config.toml
num_hidden_layers = 16
balance_bias = false
norm = "rmsnorm"
learning_rate = 0.011
beta1 = 0.93
batch_tokens = 32768
Below are experts of layer 11 (counted from 0) of a mixture-of-experts language model. Rows are named router (the router's row for the expert), gate (a neuron's input weights, with its number), up (a neuron's input weights, with its number), down (a neuron's output weights, with its number) and show model dimensions 0-95. Each number is 500 + 50 x the weight over its row's rms, rounded and kept within 0 to 999. Numbers have three digits each.
After each expert's rows: a language model's description of what the expert responds to; "mostly gets" lists some tokens that are sent to it at least half of the time. This comes from a sample of Wikipedia text that the model never trained on.

# expert 4
router:595553445503521415423611473462527485569544561443491423561528572476515434530545511479523515460438507502487564583536524453508507464562517524566625467531436464578524448465461459441414533448551511475463553624435474504440490500536547466454580614518420480525517492568535494467491493476476509525
gate4:514509514499497409463574569490528538520521436525431571420498532547455516493477515488502557508578590476460470537437407485577388494553440505543607533495481539512519474459359523437559515509539518531543485414482532513470506527421470519460555504494542416555538576477584416574489540494420419521
up4:411605499536423560550529564624537459487510535483487574551525487504453525492540438479525422521454474500448541569621440425518422507571488376404471430535453446391410528535509487484469448551511541496516531510495435517461529502511476425523567460481520462550525466530466498476510510466449532409
down4:443529508445536448538477432359503493565536450481487506487553546467526609470510510525542523538589525559489439577496535506536539511424476514601606531513485482459511434510447568502511561471513392549472476465561552514409504542484466538475558473431480543483400455481595512473487514446595392524
gate5:452415468481530475545446511457563584459471541513509509408482514483520485438479575469411556439476565445509532516632436502469479480605465493466539546486528419630561488461570539600505472448540506553567431550479444582508498502482504473448471463525430522533467517591492561489443516487554522599
up5:500562606552433383489404593543497505450521487537488482532507480602501451573540516509551502478472425550565497453548549471483438575429491417491499494551539444439489543524386557479460487562536433527473561512486483459547459521485502445462522459521614557475476450557533477526502576422407532436
down5:443583535554515437583448533565535477539399548480525514520533396449449496493540530489399447584473519513527519478503527463442544542542463529516497426453499334547498415561478409591494488467496467484512446565524473552416511498471385461502502545501477533460513469496579535487464482442567445436
What it handles: Sports results vocabulary. Word endings and numbers in sports reports and stat tables: tri-ple, vict-ory, points, round, season, team, medal, million.
mostly gets: " million", " football", " days", "illion", "ampionship", " round"

# expert 23
router:545533578441494562464523589558463517442499471545478401478622445465538489540496447583458521497534442542488413486508497542542468443466461536371562567512480407424438536541496482495519567408435434522515533582535480584438525518507525567421521415447529444490514528447529509488551527482475576507
gate4:515470527463510434530456513510605495500495424545473600454562531536496526450542506495551522492469460534488424555516571642452386459554515512475580435488453444504490531472514472557535495444480565448422512555577455448453496459452496472596441418455496417480594555529485544513521455479438448397
up4:551503470522551576515541500475556511527542426550439525558496548676484504503494500488461610511399429524528454555541487573471531499548487520393449472419539400556525502468582529546474492522421513524536440547566568511497457522516451528421501496490456416425440446506463456469465547448548550452
down4:551538450479508476515521512484482411376524605440474432521501592451580525490439415662485438517504469539535483528475525411559490599498535438524469532526536505493528566544451468427556507476505523489455549445557439479503460483566503556548518584473514534576583536465520500490553543485541456597
gate5:488513422530467561520462487552440541477437535530453548343485530535484553469464463454432497438579544466450441574517510462644562449525547572550479527490451465409429485451529515528496486497475502536596518504550503513473440460430620469513513584490486483532452578484461449575544475498542573457
up5:407431463428518436466481515497492461525480446540576472511571535524461531503415511504508447568453582643547534464390510489606450391534482549526551452433486568553478509536485448521492487518485467546477467529532488534408549649474467504505538463582505495478542475461439575482574475509494525448
down5:561486453607588482481604449504483540523547504367504475481442463491433476471525582516481544489463526467533448492413479475612563468513536513495539562485534482486448532511578529555513421521490485546545510504484473421579551521568518332567517513555486535517513550466441376548523536457497479527
What it handles: C-initial word starts. Word-initial pieces starting with c or prefix-like stems such as disc, rec, dec, acc, inc, after function words (discussed, recaptured, cm, cover).
mostly gets: " c", " acc", " rec", " dec", " Rec", " inc"

# expert 31
router:598516523458513481502473544387559432500611485497523544451487540545493471501563440504515470401539477495540489547509592468576541522545496579512528441554452456468555487609449487480588544386530410490544578469412571434483560515487427537534488506515502442435488538534482394520552521542535474476
gate1:490551520517495487505438516409495371565470576487506659470521526509518549416515531456500594520384564490550500573488448395572573535507523554564461498457535576576520520560530493475563526488490463414611506509527450538466536490440499506488447506488475424569478460414493494468483504547538490504
up1:387427522464523450592543574482526558487511550462491499506550443525626444459580566556565562460517496525515561458497514502530458523488542457482505505455542500451543491429524616514535565546511527527455413440589493501504518512460526504564424531481460502427404578542458511512584504575395563451
down1:487462484580513539474501525488548504486570440514500459606431567463509529445473552510543562561410574484474465464586504595512504520556575539574583533399539464517568520441479453516548436535538447558580568462516506483694522476480507482489547540515475547510516506563505487558498451423484547525
gate2:519450473493481529443550479518592495373504465498496465533387464588499541456554445487443537513548540451446421564653462544493536560482485523560512439497499512528546479568472598501472442556541445547531469553535491485558521490439489507450509548602515560566536461418510490570376520538513533533
up2:491491541563524533514526446436393539547525467526434480510540451445426461438495334506433464535529550477559465490500532468479555518492459511515487449511487438407504533553485581436546391534480474494511559477458489373539411464395595552502585537514443517494519456467584477444498443517482511532
down2:523478508470532468479556471544500469481578497420436503473501530471584511480543556475617520545601400506539408499521489515528456461552409472507484483515408525511439560456473391491521550495474513586495613509481540451433471564575492608451486505447425472460510529563459460387576473559526475492
What it handles: Place and direction stems. Word-start stems for land, directions and settlements: north-west, land, vill-age, town, camp, rest-oration, end.
mostly gets: " rest", " land", " south", " vill", " camp", " north"

# expert 19
router:484539556464405557545397562497478496500554514440548442456540370460487480492501476530477371563577465468518583487544515481440461468477536475494406528525538514513501461482539486552550491493495500468444498534462531482515488480519420506535399377455422493507564445524550559538543557469568444641
gate5:477535467425489461438522503463417512452533460453403587605451385517551527522553492467424526521495479522560437537518626521444458521458507540526478582503555479486572559469490590529527394577461504528473515590500467486430512474542411530497525449450496543508572503466515556584511448406480527455
up5:535475552497395437539433523528518556515498486511543511403550519436480513432390480468518485346443502547490561559521570466517489534521492451524449538481463469513460470472493533370407624485549493497472490480563451488532469559551494438500558539486597558477481503507486462436502537620470548428
down5:485431637520554536501469449369481472440555621535506489571468440505545533519488451523508518445482488533522537553502502453486505486553560402428461528518537452417542451578522539586464562427518472440499484547422531405473453533526536525565466452462561541507589441494507557526500507482498385524
gate6:457460554524561468461524499494486556567442514546507494553450560455584404574509502517565592499452510539492511502535595527506536519475589453544503541512495544492453376498507527447588522536577464509522546501445531496439411495523465551473510417510544498452465644378500517529417463601461445500
up6:524500487533573476564504553494505476518472462536491454488452458534520455442501509546542409370499491468582400444496594541482545487495508496430364504432609503478513520519567420488399515482431486476505468503560538476569525420487509529552550526431548538456471509570590474448559485421434442429
down6:512560484407539534516474456433490471495451509493417493474471525457556538478554449542428451490463540452665557592504496415578494509504447557467456572467454457569531537458453489528522520520560479449390531550602404510524499572509466481607508452507498460477574442530500503482523456400489525436
What it handles: Second syllable fragments. Short pieces after an initial letter or first syllable, like s-k-i, I-v-an, and stems sim, dem, ev, Pol, Nov.
mostly gets: " ev", " sim", " dem", " pol", " Dem", " Nov"

# expert 24
router:516536521521560554497492467500442553450520398474478481535544469588483487555483540415512579476563566428433492510429499564516480449498559503433602419472432571511461530521596492424608463562498520484447512483438542417525577492531516497455534586568473546441530568514465457470483400417523528552
gate5:509553541419412513556532400531516530500456551574487438533419576468393437520406511531500455501525465447572412558476519475529536443450479471532436556576465461518574530598464426522518521460474618545458472520476466476436556467487554453484479404487517471464556523513486477584487512451438470582
up5:446453454495582491591495506475430560520533460483554591520550488516569599439497529466515503576560487526461539510453456570526507470519478604623430527471598436484538550534514497502523434487481485489518532463510499535499624574433476452527525503499506507471449511592466551428488465553525574350
down5:443529544532519507618484587439440628500564543500531578417447422459528544546476466559508473498498456532476509477479520559446442413550512531545506491481504467513567477561596501532507494463457470470532426489508487475494507626496482444488480542487428419386481547590483499476492436591518523385
gate6:625529432485558570548501418493420482461501550437442472566510483451483537542484449603529523476528552572507455574481521418487583546517463517470497528537543462516591543479510462446488543463429592490454461562559449476410533473502603403426504527568507527535472477462473458470530494509396506591
up6:492505540475522476514487474580505539519555434501473505507479462511486482489531461460496500537613468480548562560426518551602563471572468486603569443604526478501481430474517546510512579579387579498428605527567477475536558544456605490480585545421554526446493471560518437460428539501559511466
down6:481436497665533465423452529448570444453576473527518545468502569550564511492494585387516484531454380400526474390465458476513511472524519558594485537480514488542459428527419454520517478445476461486587536507464532445590527509423444520498531529449477521491465485520527507504561493496551528411
What it handles: Nouns and plural endings. Head nouns and plural suffixes ending noun phrases, such as film, series, band, species, -s, -ies, -ations, often before of.
mostly gets: " film", " species", "ities", " art", " music", " series"

# expert 9
router:455484427595471488421480445497539532630496528492495581442559501463563505460543475500517467546515487398495467561392409498568522461394529447485554544487440502619487558406470483516456546514533536502483508534594528430528456550540409546438502515554483481553459488532434508589497499541514435507
gate3:479490510460449533481528484527407466480571533532547540456433451475486449403487538461461509539516511555557604475494541459478553541618536589574495415568513503565458507524538507428500529420594435540561530503534519558532409466452431464506588476447483435599482417469562585541479555459514493512
up3:476505389479497514555496419464469546460526463550597568415474388541517498403491608523455528503572476529514548536436431451499444522578456438523389540523518551453518538539455376578587505461513503539455494480510478390536430581501447480478555529439516558534497510505490469508498522558475477517
down3:510499455555518539526553460457520517492497434542486435517540545567531549506595490454555479478524513526444480526533535505480408566510425422419498371502430484417509485490479420595461447535466499526538558492465495394444526589456559494518516459446430622437453546549501432630486475477494525464
gate4:516530535514468497524514592536479507495488466461504530495495505489565502424510453477460529502419548529486540557499439491504528543549430467537482520538453498577511513504528522479596511497614531501555543477484604455486638408483423467591467546456414515432496460548416385454578533536383412565
up4:451453481474486477466436476519539584435429437501493547536527412555442478532507510439519474588593510466488471429570562458504537493526540414492573490497497474405479540493463622528422493485473487493431436484493485580480469552556561520390534442475495411485518511444598527632471454529513504418
down4:449517503446495573453429464439475465530474547544588469416479581482493440398591559530442504524586514632443510492533432457497534515500501435408479507504392454529453404630527471517500552500442415465488520448501499560461488437472497416496513479485469489444473552528548466458570490506447508446
What it handles: Short capitalized syllables. Short word-initial syllables, mostly capitalized in names, like Co, Mo, Me, No, Pe, plus single vowels o, a, e inside foreign names.
mostly gets: " Co", " Mo", " Ro", " No", " Pe", " Je"

# expert 28
router:461538492444525540464488478492494516561505567479471495555486498571459565378469416555463494468491577527436426531521421420530463535455455478469452554588613504436560446499583498451471528603470535469541452483518434511499525454512551513503552554608450536486539534549416530595389492512535432490
gate4:546419453532516504491477483483553595546499497512532474493473546542566553418501503558572570493490567483458464559528517508521478536420461523485528447544494434504468522521468547504548443502420407525450462456538631474532592467562501565584479468432537460450517601553559446496485352578504459415
up4:531589576487488470466552459490472473536532406447544474478528480404478392588505592484393463555544472539526467431449524520481552474530557511530556626527510505488452500486556585574411536553484544469473508461567419432507476566551482420482549557411473512509589432528464496482480552486507554503
down4:496469452503553580569571530540552495516468548461489504464531533586383473441414482486532534505421540487505566426495528516438520554469515477525465452483424517563525566529387449428456476371516534483533518539429495551340442508538469462516478501560467506555518506546546565445454432480457445447
gate5:520499492522611491546528528463466547389528484569521584511514503471627523508564447455535516455493486539454516518575473524519510599433487464595459566452503580471537505521535422478542522450494499513539512487547363478500523513491443507619489615552461469516554393495554510505576486521601514470
up5:548529400510469553422473477479455530609444477467424418560462464438509517473471495483479449465518521398436453544450589502451553462518456497412499448460517495563502590519527532557437456575452527541475531509574530557481562523517552525454488347491498507504457529467422451394443508520433484560
down5:546452622536510512548431528531523494542531511533512507511522578494440439499493490574486570507457540532381419402555511519597532458455453518522549534388498564508588491482560521488521429566543518456567564523437484465508417468569546440564405476532546487468519456456451508450444422545583511506
What it handles: Table cell pipes. Pipe and other markup separators in wiki tables, especially the first pipe of a row in election, census and sports tables.
mostly gets: "|", "=", " |", "@"

# expert 12
router:504544433480571504588437453553467440547545542563499546490434620430481462496428464523512533505573553514464463478426486458539473403569398627542430518512450450496593485469532538562479560532569483515546396541507433504554481534545566450480523519530494444462457549516578535520511417500514499462
gate2:422580581468490582524457457438393504517515573489557462472504504529594428515562544509556499509497524612519465547559597422435515507575547475524564461452547441550482508543542489481495527403462432517491507506556419603430378433530469550513519526592448487509473533438504540517480529479486484498
up2:401491445458454589519524484619507446472584413512562523481553413485512494534487464515530574489486498491550513455539535551607367527517488430561503498476621440552460476543518507511488504542496502409512498478401481477466443540599455476441498543555566456483539534517393475554545543503549535525
down2:449523455424609476521470492422475439444508443554569469511439517484532431497496427547552581443519492482441463474589542546538529551482544544510482475592559449526519466495505472480562552544418409462491490541450520483616490431446567487440556545600454406545518519481510568409541530538567551512
gate3:496491481463446560540457423565505491621468467553493587562551408486472503499476535538509459543473500455612508502488510553479457479510516617575522456447529555537493463459618438472607494535548493536547576498503483620485498448512494466476532420471459607460482519453421504458603535521528450544
up3:433491471492483539504507489571425521537583522537579534483581490481630511473461508424427385446541649432550450487499509473544520440427446592574518454483483496465533532485528555520499475578562464566550466511534491544485525503448498504517445481483553563518541447632511505498597479520546521562
down3:561493536540531439531506542429526510615485427465519454553482570503429448528490475577553577486477498525517569533519567451454580436594548479540420507447600538570447476531507506517480547438528534554503577406467561554489485511471513496488541513479505525326438556512470556486406495427486501523
What it handles: Determiners before nouns. Articles and determiners opening noun phrases, such as the, a, this, same, some, new, first, often after of, with or as.
mostly gets: " The", " same", " some", " this", " new", " any"

# expert 29
router:427481530544468506467458505476426546450505521530441488481429427538541489482476474453466518517403489566460486548421567530518520512487591430570560454420461439518446422564467530425414524529540410506451565463441428519444463537557489567513561563519558576534448572438408572441473470503525505422
gate2:560458538505472565488568500491542490627570476441426569528563502443500588530438468526475445554538477528521549463486492522477512450501494503492559536428477534548524488467517562510567445536579495578547406510551548504362518488551529499604559476594544495574511507574604553576538574475532540504
up2:480434544572469467477548473494616446566555439503461593560511410481483538494511370566499484585530480537498533462473506483555556501426479462460553453495413538515459464500542479512483418577564516555484458535520505528365437557508439492550543558589476506549491533519562621531507519562493550530
down2:551512670605435551555445523477558465490486509495551455518459386502523502522448527540519567547501478607496488434428507428551582456459450479531474469439475497497527526499511466407550523542540505534510443484505496576486419502550416567478546573557499564483524461462566531532476487599569570533
gate3:624500510478489459451532578495354441462551507532413490536459509511482524540425458470477473475505396478593515559410459469505492458509537467529426523516504511528477476578523454506491482481441460418498464491492402448474471548502587387516481445490498489585579470415549566604475500457530539437
up3:384489472468597534475482512543516474509485480547495471549513565451432509511458536591423482470558558576476520426473552457502536557535500554539585500424483478498498495399563505474473519672534510514586503516513508455466429514438460533430545518435543472548431550460418445381494478493553525453
down3:559529594482481533584443464494675493593486503520572493520541459549488567392421490454457562492486519481475577483469528481513463475470574536393420440502581406434510475478597497507448402462490509508441503549514444513505510509443526481513470487525499446516511590453499493484471467507584445566
What it handles: Inner 'in' pieces. Word-internal pieces like in, ic, ac, lin, at, especially -in- in names and words (Magnin, helicopters, Teacher, Claflin, potato).
mostly gets: "in", "ti", "yl", "ius", "lin"

# expert 11
router:479463405523498510496499471475552490506373446546540482516388424474528523482506575375518503460468563415385517513449511432453528480464581496482509472584532501521556507471387568548410475466484510456482496489525452576493436510440584495484487592453436507527468557468607552494509455496482435508
gate3:493428508517545561516503544454500494548476537436477467509404519466604473561519511519522532501524474529516497521557531527443497467491398459454511416454448408453609416587452323584411452443560527564525408521511461492499493480565538457526532518479437450550540511515536460558532584490495511476
up3:538483513531456528521582485437554470548531441554522499414581589477460462564461439495413553527520469474535506469596444490614501598525491548430440491525487422402462622392511483558531498472514412533526488473536571443553547503532539474454405446513529483518502490543565507552513478516453516578
down3:497408452454589564528572559510483471472522485428452507548443455480584441541517474559516466489509528547553500469589522530482583468394424563409517443540442395474425469536474487558458427498492508471532449527577468577478463446495577503573538460570457557534544525498594496562529423472528510436
gate4:469514432532510552488536492480520558464449567510573430481550471520439467550457473485386574545463524436557504490514460461556562461513585565523575461493545455582505612484475615530601506442482451495505530460513534517391445383439458422569459577422461529484510511520515514463474468475574495520
up4:470534380494489445482531484548465559413445562565580547517513508549446484568524449514473520498440500425447483472554549486516504484481579570553461447556477490544496559444473668558523486454512371600500527403447493497538500455451484468540532596427498502465467581516492477451462445452519484466
down4:515433475469467533489498453483495592400641477475423594473556572510452501424529464510548470497577389501428432550515514538437537566461451455508520548441462428549429497498563521479500457511565516519562460534521497490566516518494461533461543481489493568369461578543534476554498575505519421428
What it handles: Nationality and name pieces. Nationality adjectives (French, Indian, American) and inner vowel-consonant pieces of foreign names and places, like el, al, ish, ol (Angelo, Hidalgo, Krishna).
mostly gets: " French", " Indian", " German", " British", "ael", " James"

# expert 26
router:502509417469478501518491459464489563460562507496544505494533522498456501511496611444554659559548628581409555447497387494520486497421477519448475492570478553495537432504500500576464497587542535518513469519551522579618527473373519509485539463532499425506533484482485475454544490416475443495
gate4:430493540520430502568418537484489484546563476566496427424553514468396545496438510461530501487541486379445434456579500528517448510518536552478530567549483514425500460498548471525393519503433502530489473555362486489420532447462521422455582425555517515459542548550455600509464436472446509557
up4:489495444445472570456652459559405579561498435488507569531495476513488394500514573416519534538524409464567550520553464545477471508508532489561378481490513494441436531467480512534534512446490494511447550487593568502424483501477508501447493577455548529588465451389459513503506487454565430441
down4:461465623454410551497421548643529450479533512511467545513540579460471402486487578535556558472535472437492442461582486496491522484464594531487498531466519385466527461560594531514448464554470461474632452461493487543390563474484421510492511457474474502521440558522500480555547524484494492502
gate5:566467476457444534558558533517536513483495583530534482539561476537519472503536520507422514534520654536545415419509569407516495526396559420587509525514551425424565471449493501578457510540543449498568547554480520520480518539484518552496480520446452476392588564495460472591499476424446539446
up5:476487502584480489508483470471521514542527463482525515522502479458421562514482645486444514472485510520562410572464462451589448388515552509541509610503506459477486500518516493502540442483608518559559491477503441445560456476468548418553479517416540556568481565509486411465667534501557539438
down5:373500426405403504539471461508430512483490543521468579555493551563521499572436454434526450433473483374424473417554451439451443458501494483547456435584477478521533498460493485501517484555513495493459584482570571425451536465537458513496568410540519548566541504520449399485461547495528516549
What it handles: Capital initials, apostrophes. Initial capital letters G, A, I, K starting words or names (Government, Games, Area), plus apostrophes and hyphens in names like al-Jubouri, O'Higgins.
mostly gets: " Is", " G", " Bar", " Af", " Sh", "’"

# expert 1
router:519541512506587502455499555454501475491435446499531590569520434429456470444436422519561483573523476590531519367581486483563490599513385472496495530517490512471523562536447457532537497552475513561490490529439509462522532532407539442544531469441595495545452559546528472552483608414413518519
gate5:429496584474509413512533602460496503590453525483430425494549490576483530487492541501464538514581458533477485537541521532549457500483520483496478603385530517486453530395469521497487522528547515495527449584529406519491456473474567522497444599375604511516600478503434527530552552509404508424
up5:478530462493436516510392466557520567465557513517474512524548511475451480468526545497593545487482551499538574461478521589424593456570563529542464435592523466538532431546543405492560489471503512514448535422445486526525516412498458492478567455496423438511358624508474525511430459522533524594
down5:493469549523546400460467501467509445473509454478479524559605550484387457478509517559503548526552539507527446489483565490500431559571488506481467528456501429500521494480376522530455509520485544517481516501517485551650564498447454460381529439540532443495580544515404478470395584580406485468
gate6:559536542526440515512478419485506463584463508536406383554504462550485489495497495482519451506475556516482467474536452500418541472479529539538507485412445485347550542445489541511502433497482456554561545541511468532554431582591426482378527479480539417385503510515504413555489577479442537452
up6:450480472506486392528480525620547506500484525484501479516499548450448458470487495536445544552482384565547585520490553501481442503376524485461569410580462590480393459441516526599557431563470523515518505506429450576453416436467477464504468484568456521502472541442541539505453478467422435479
down6:556525516525547433433570461491562556506508415511465550531637514458433512553537497464503546478512427450560446526568512525489501482464441522490528414519473538567523624487540516503469392461490518513499475498392443511461423468562489424584514533386446560513453512441527567504555501572481556420
What it handles: Word-initial h/b/f letters. Single-letter word-start pieces, mostly h, b, f, H, B, beginning a longer word: h-unger, H-istory, B-ig, f-ather.
mostly gets: " h", " B", " H", " b", " bl", " fl"

# expert 10
router:513433441442495615503593494501501544563546492510395536524437468485571551498434541461511522470515544420630529456501548526427487580591525520602478420442481500499524452561455526564534472418483425430487497443415387510477495496515568495492486507496508505520448516530551532538435465566426465544
gate73:475505546513522542460519519502543512560508386522599559527432462428592557535513564447433557481533511446561429542543564537550416497530485366547436446595526542481554491555458506568476530572517559417553549540604501447419503494490521531457470405517451478548447468535486518533572517512507507487
up73:440596469527479602518575430471477534474575441459469543530453492408487483526500635448474619579530423465469498608513524519528470534534547417508459459590489493536521475493514513623430555598491557440536461452501511514478446482486485569522535538467496553464537527436438510534472480560536456537
down73:486561583588468461562484529485517560567453443428621492469480363511422524438509419458508483559577480607480475522478571464516513493470409514542513502515437488465525437517466471535478519527563534550528459507516478544509484487506398543521492488584572513482432454492475577504393517442525375497
gate74:504513437491449511529554460546543434401544527568612522493494482516513528471485523583512508483444450580511489535518496536501593515521454532601568492432455490454487408448477542583507425454526437452389455398471468431448473557591431456448494524457460429510524465566560491467453547514511599459
up74:431541516557357503515460474491517492420521484543514486502439452516494515434521514429460527487436499539483443556467438507503523473598466412571562421501452557464559489490485513467459507520535437585488476329454437455503580479414594487480501538455428524476509503532629561464450490481497464534
down74:413498513549440508523558559404531513552441436512486447412499492599513452598493506521553504503503580620545429436466547472492557532508566388464567436531454557574491552495509476556567630504521465541526547499392563497492525569494529574534535521487464557449533491505483544487514551482442503474
What it handles: Agent-noun suffix pieces. Mid-word pieces like er, or, ter, ist, often agent-noun endings: compu-ter, helicop-ter, custom-er, f-riend, En-ter-prise.
mostly gets: "riend", " author", "aster", "ician", "resident", "ief"

# expert 22
router:501454501546515460582608440431476471554554485571505474482537570460572505549582415496505429489489578479477556517553547541429585565548517544551552504494457577435455486467454397473506472525470527477575576460482483570408436521478445601492580532528423505524406480463487440533478518522440459469
gate4:576538492544529468474421441528550477467553538547512438481480467533478572522398527535476419519456462487543496435489621524495538620518436548529530544425525494458472443488577465555565550547499508540490492608558444493408508471488433505427424477522391419479488590522461567580490496500558545495
up4:522582497510457488491357397437506427465463424477486440539429504526506565491441536531466513480503483472559502525445581542541554610544450454578467496512476547523518519562510471531492549491525522508432521594469415547457517486514515533651451470500489542508492538526413582592457440515414534551
down4:395515543506514580453481497575543494509491461347553545436577468494431437453519393456557557531541490502490400507456481502496492543482589556478655518505522456566495521446458505471518438473540507493505529473446567485535527485536552544519441606481519550556568531501556531525442433575476527535
gate5:542468446503451531497572542599459572465588504541480610408442459453541448481482509499480497485507544515494556504483469466561514417549551472511555555563542493466571537517442489419590527567473511600499493553532544495400489471496490591514494567606559587501603519551522496525437487543566557440
up5:549501474454430523449519531565446556469579467605565595474387429585529461443490459500511537440502558546463541555482500541553470448558455466412508557607537467459589515499487516450520525569460554580466514445502498543494470466525467576547489576602553593564570493492491507471476463515557549512
down5:572446493494458508426528515473498480497489495475462497442541479523435481478466453535499465451507425430559492445428464526435402596508405629431536502536502478422490498403546531531545443430472536564441430423459479538519500585513353545457575494544491526462502535551493471412459489514478548422
What it handles: Infobox and table labels. Field labels and headers in infoboxes, discographies and lists: Title, Born, See also, Owner, Coordinates, Year, First.
mostly gets: "See", " Born", "itle", "areer", " List", " Location"

# expert 2
router:502483578499472421488468450624480507446458534456543538448438511476511508423446551482500589513502500488490500507473490512546492513530439468469524560517538435480519513495550534485458515494419495424493377499545501427489658559542395425475508415486514561476465483477576537533505562497344581545
gate17:403416544447457428535463483536544493551538423527437504440475476572459549525444476524500516606499546482538472539502412506512509456401564595564594507538576544553503545533516507475488465533491541565456453497448467480533453571532521450562636433562538522520555524605518476481542498393541488510
up17:545485415515624404435556492513516445605578430480478492556508511455499535552479523472485523510349496525485467500555515511518465493482511440483504515504505593475458548434495499440512477458511524442541560502564472445535554619612512485472540518540431414500557459417544577534568468416449514470
down17:540464520388531426512560480554554461519539410526528471465475460514546546554357513498487544546442481529484442481422423466534325496467513454485427494456494538530449590531534508486441488486424557573472510508417606501456546579520436490491534572450515451452457471509474560506516459520552482500
gate18:511483471428520469497490532542498527511544594385508502447410535582443423566462436510491483507491517483479475471589447559465532512464496579527614501602437527506552482587524538561459467494532485451399530579420570561628507504507546552448528495467515442458537541500439547518441503506485460402
up18:458541431448523554476397500559488486426616442533384476522493458532513515542445526461430557533449452504501446472514513552531500462556540483617482489407560436542444546558612505544469535470532572539613458479438488491522531503414585507522437550465475476430479466422521476498539532576502488531
down18:471488466500505433401527494513473450482540483510547431450492504611430490494456515476400543515455537463573522572491546533462520538453519438466497508523506455393512515488509458541557566490517510510524508546527494431667565600438544414563532453539436444522538521497577485475421491575382561536
What it handles: R/L word starts. Word-initial pieces starting with r or l, often consonant clusters like Gr, Br, Tr, Str, in names and words (O'Grady, Armstrong, lake).
mostly gets: " Gr", " Br", " str", " gr", " tr", " Tr"

# expert 15
router:500549479490534529421520583579541407509456564509438514549550553477488523461525409559499438465465448524511598515482531436448498503571554509538570488483487513509587519551463489494503422553577574569576432475451425536460487390469600457502495463529572473553484522569489458598498417509560580497
gate3:482389519491466506487491470454565461432496513525467488475502530572541469509490461466512451583497487533540458330477522495533571550578501517522515550537565609566489463482559426537554455614547425539523472514492497459545483574428474420484487591381499577538480488532554419505556491551512448533
up3:504512459557524508538557508521544469481565438535506586521505449375474505449501468523502525489516475452489499586539484477485413452459461465420547403424494464360523606542513470470473438456482624448418575460541420528402459481574411530505447475522490513470459432455529536474546508556482512540
down3:435567500534525538538401503513523453532482581561450458491463528561530456513541545511506455486545542467475509471496454449523546594493458408519409483556546497571400467425421503473563432585486475473474424558457548473328482480427492563498485504520484558480495518459574388541519501437482440526
gate4:514430444502570548529442598464466489572489419457530514510527455602549484429486464556526514503473638553503469478498489487481562436529542448498493471540499448511502569449399458449610408531445534520470507544478445555432609441541536414506413499493406480484526431412501488534462519457515482513
up4:562493532532603495525537534558500567471443390428412518643481489542559414483557509543540528540458526510496431519491517554458493493554547501536529452532557454454514528451458512453513440505423550453387514538416486454479557455544517444494435484516422584468436425494536438420469520462534445573
down4:525550536527495533589636407576506576535529448511625474581429550499493508519541460551485498503529462474430485546470482556405380542486519503532447494522516494523508513456539442527562474468543490448414617571485486467587561548603469524499468496539490525519414514567453517438490551501526448491
What it handles: Prepositions and verb endings. Prepositions and verb endings linking to a following object, such as of, with, during, about, -ing, -ed, gave, played.
mostly gets: " about", " with", " took", " during", " including", " along"

# expert 6
router:474544429529475433561477392562493592496565423545549555459514519473476448447500478456502479584510435567522527444423534509520604497579548506511488531547545507494520535483512422483513509582539523477520579532562472426508545480512492468483441390467442497542435405581475419516546517482650490540
gate2:522528457424396559530538457570433501527439532532452404455459560447460496498492510453499463420586607533451517564522525400418480611476472450447463526499548548501464401539473534414537541519460451518504573520528493549488468466431425536526533460464581503506519451443459439501574544511495460409
up2:436431435460538561480446564519521543460458459488475543523475474535492456496518564499481591520434609464487485497498450538480564545493438418437361457538498458548465540567468452588510518509505429517541436450501503459471550434446443505568384594483463511455516471456476471558464537437538472364
down2:495513530484406508546497449526514533473489536484529484529399454536481515499601507397504524508471496499512496513525429412485571479510527535432464434441566454520507508429523566466552466475482422494368560524583422403472545450543544483577602572435544499512600501477488534545564418517580457554
gate3:507473506460413521438470452454497483562496515585490529578469511408480584607499433580556506527450476438489504472417436466507486491479449434467489513538546555428564500505417532474552442572441469484533517496558479585589473390492440535470509562504499595562565508533546463555482435500521620542
up3:555472510460451515497530498481486456603510411546509486583506443455339546535565416483486551581449527455489567577481452478484449484433471523517461540466603511520511441582554525481496522527406528448473449534502466508493456414555491551487481579401447561545498477514511509586534573482512579578
down3:490556544470545600451487512536495589477525581539542493429547428500565473455527469573477521538434506479428497448598548510407593554445429512377498535472486461523577504456575526452506555497578419454534453441499529538611465541471441487397555427498501458502479470477551495553496522458538460532
What it handles: Pronouns, auxiliaries, negation. Pronouns and auxiliary or modal verbs in clauses, especially not after is or was, plus him, we, could, will, be, believing.
mostly gets: " him", " so", " not", " us", " we", " bel"

# expert 13
router:542489526490433583561487528612496435414511542476514479421453519561573506514461550420475445560469531537616422631574454539475571450552489485553447456543527482515432477550529561552509508456540548530491469495576494512480426513496471415469519381401556515466551517469489426526552503484532506514
gate0:500536619490529551574481399525526491527483496502459573522489510512530541508437573519463536498400484543465438591481412493473539490542548472518516441560571561534506422528542570460460461541423533476555411553557488525546498490374535434476566559460493504585454522525527443500462575443448538383
up0:529494419490388390457542577476450468506554513503529418426497500536490501419526452495485473466508564478502604476519583449513505480413472552533369471513494366478506612488533391537469525452508534464479517467446514520435498555577514510591491526533453542434536458462435491534489478574525549500
down0:567506518442531536565500508403528506504531548569482482559567520388403499495507404521416622546533474524526507479563480519491442446455525525495532404490433493509570516548476486522489489428454489542588434513394514444413515421551400532508480502502462484523391469453534446473492421495415478514
gate1:448545527579541495552480500542397382420545432603559489517435513470509515594408598468571522556528428450492552549504568531485514423453496533495465529593484627465470539414479514507451454472410513534516541479457442512463472499502432445558528521511504535508538531544487522478555517481470598542
up1:455468453572469501452463572502501641575466519495521500492499543503497518499488503498468510448471582474571562544487469512522389423515472468478479485436470552645459512531543536522453441405589524533470495514500525556533550412527575399442508578470450491566396485455499493545514482488623513561
down1:543485508477474567419433520497505478463520453532510416497445534460582448452545496490553498483502542431516536510485460495478524540451482564544461639532474525480544489413519406416558517501427444478531423486479390494540608475516410522601571423475518466530558574541464450520453476514433491386
What it handles: Latin-style prefixes. Word-initial prefix pieces such as pre, con, un, ex, al, inter, trans, often after articles: pre-production, Al-though, sub-division.
mostly gets: " con", " un", " Con", " Un", " pre", " al"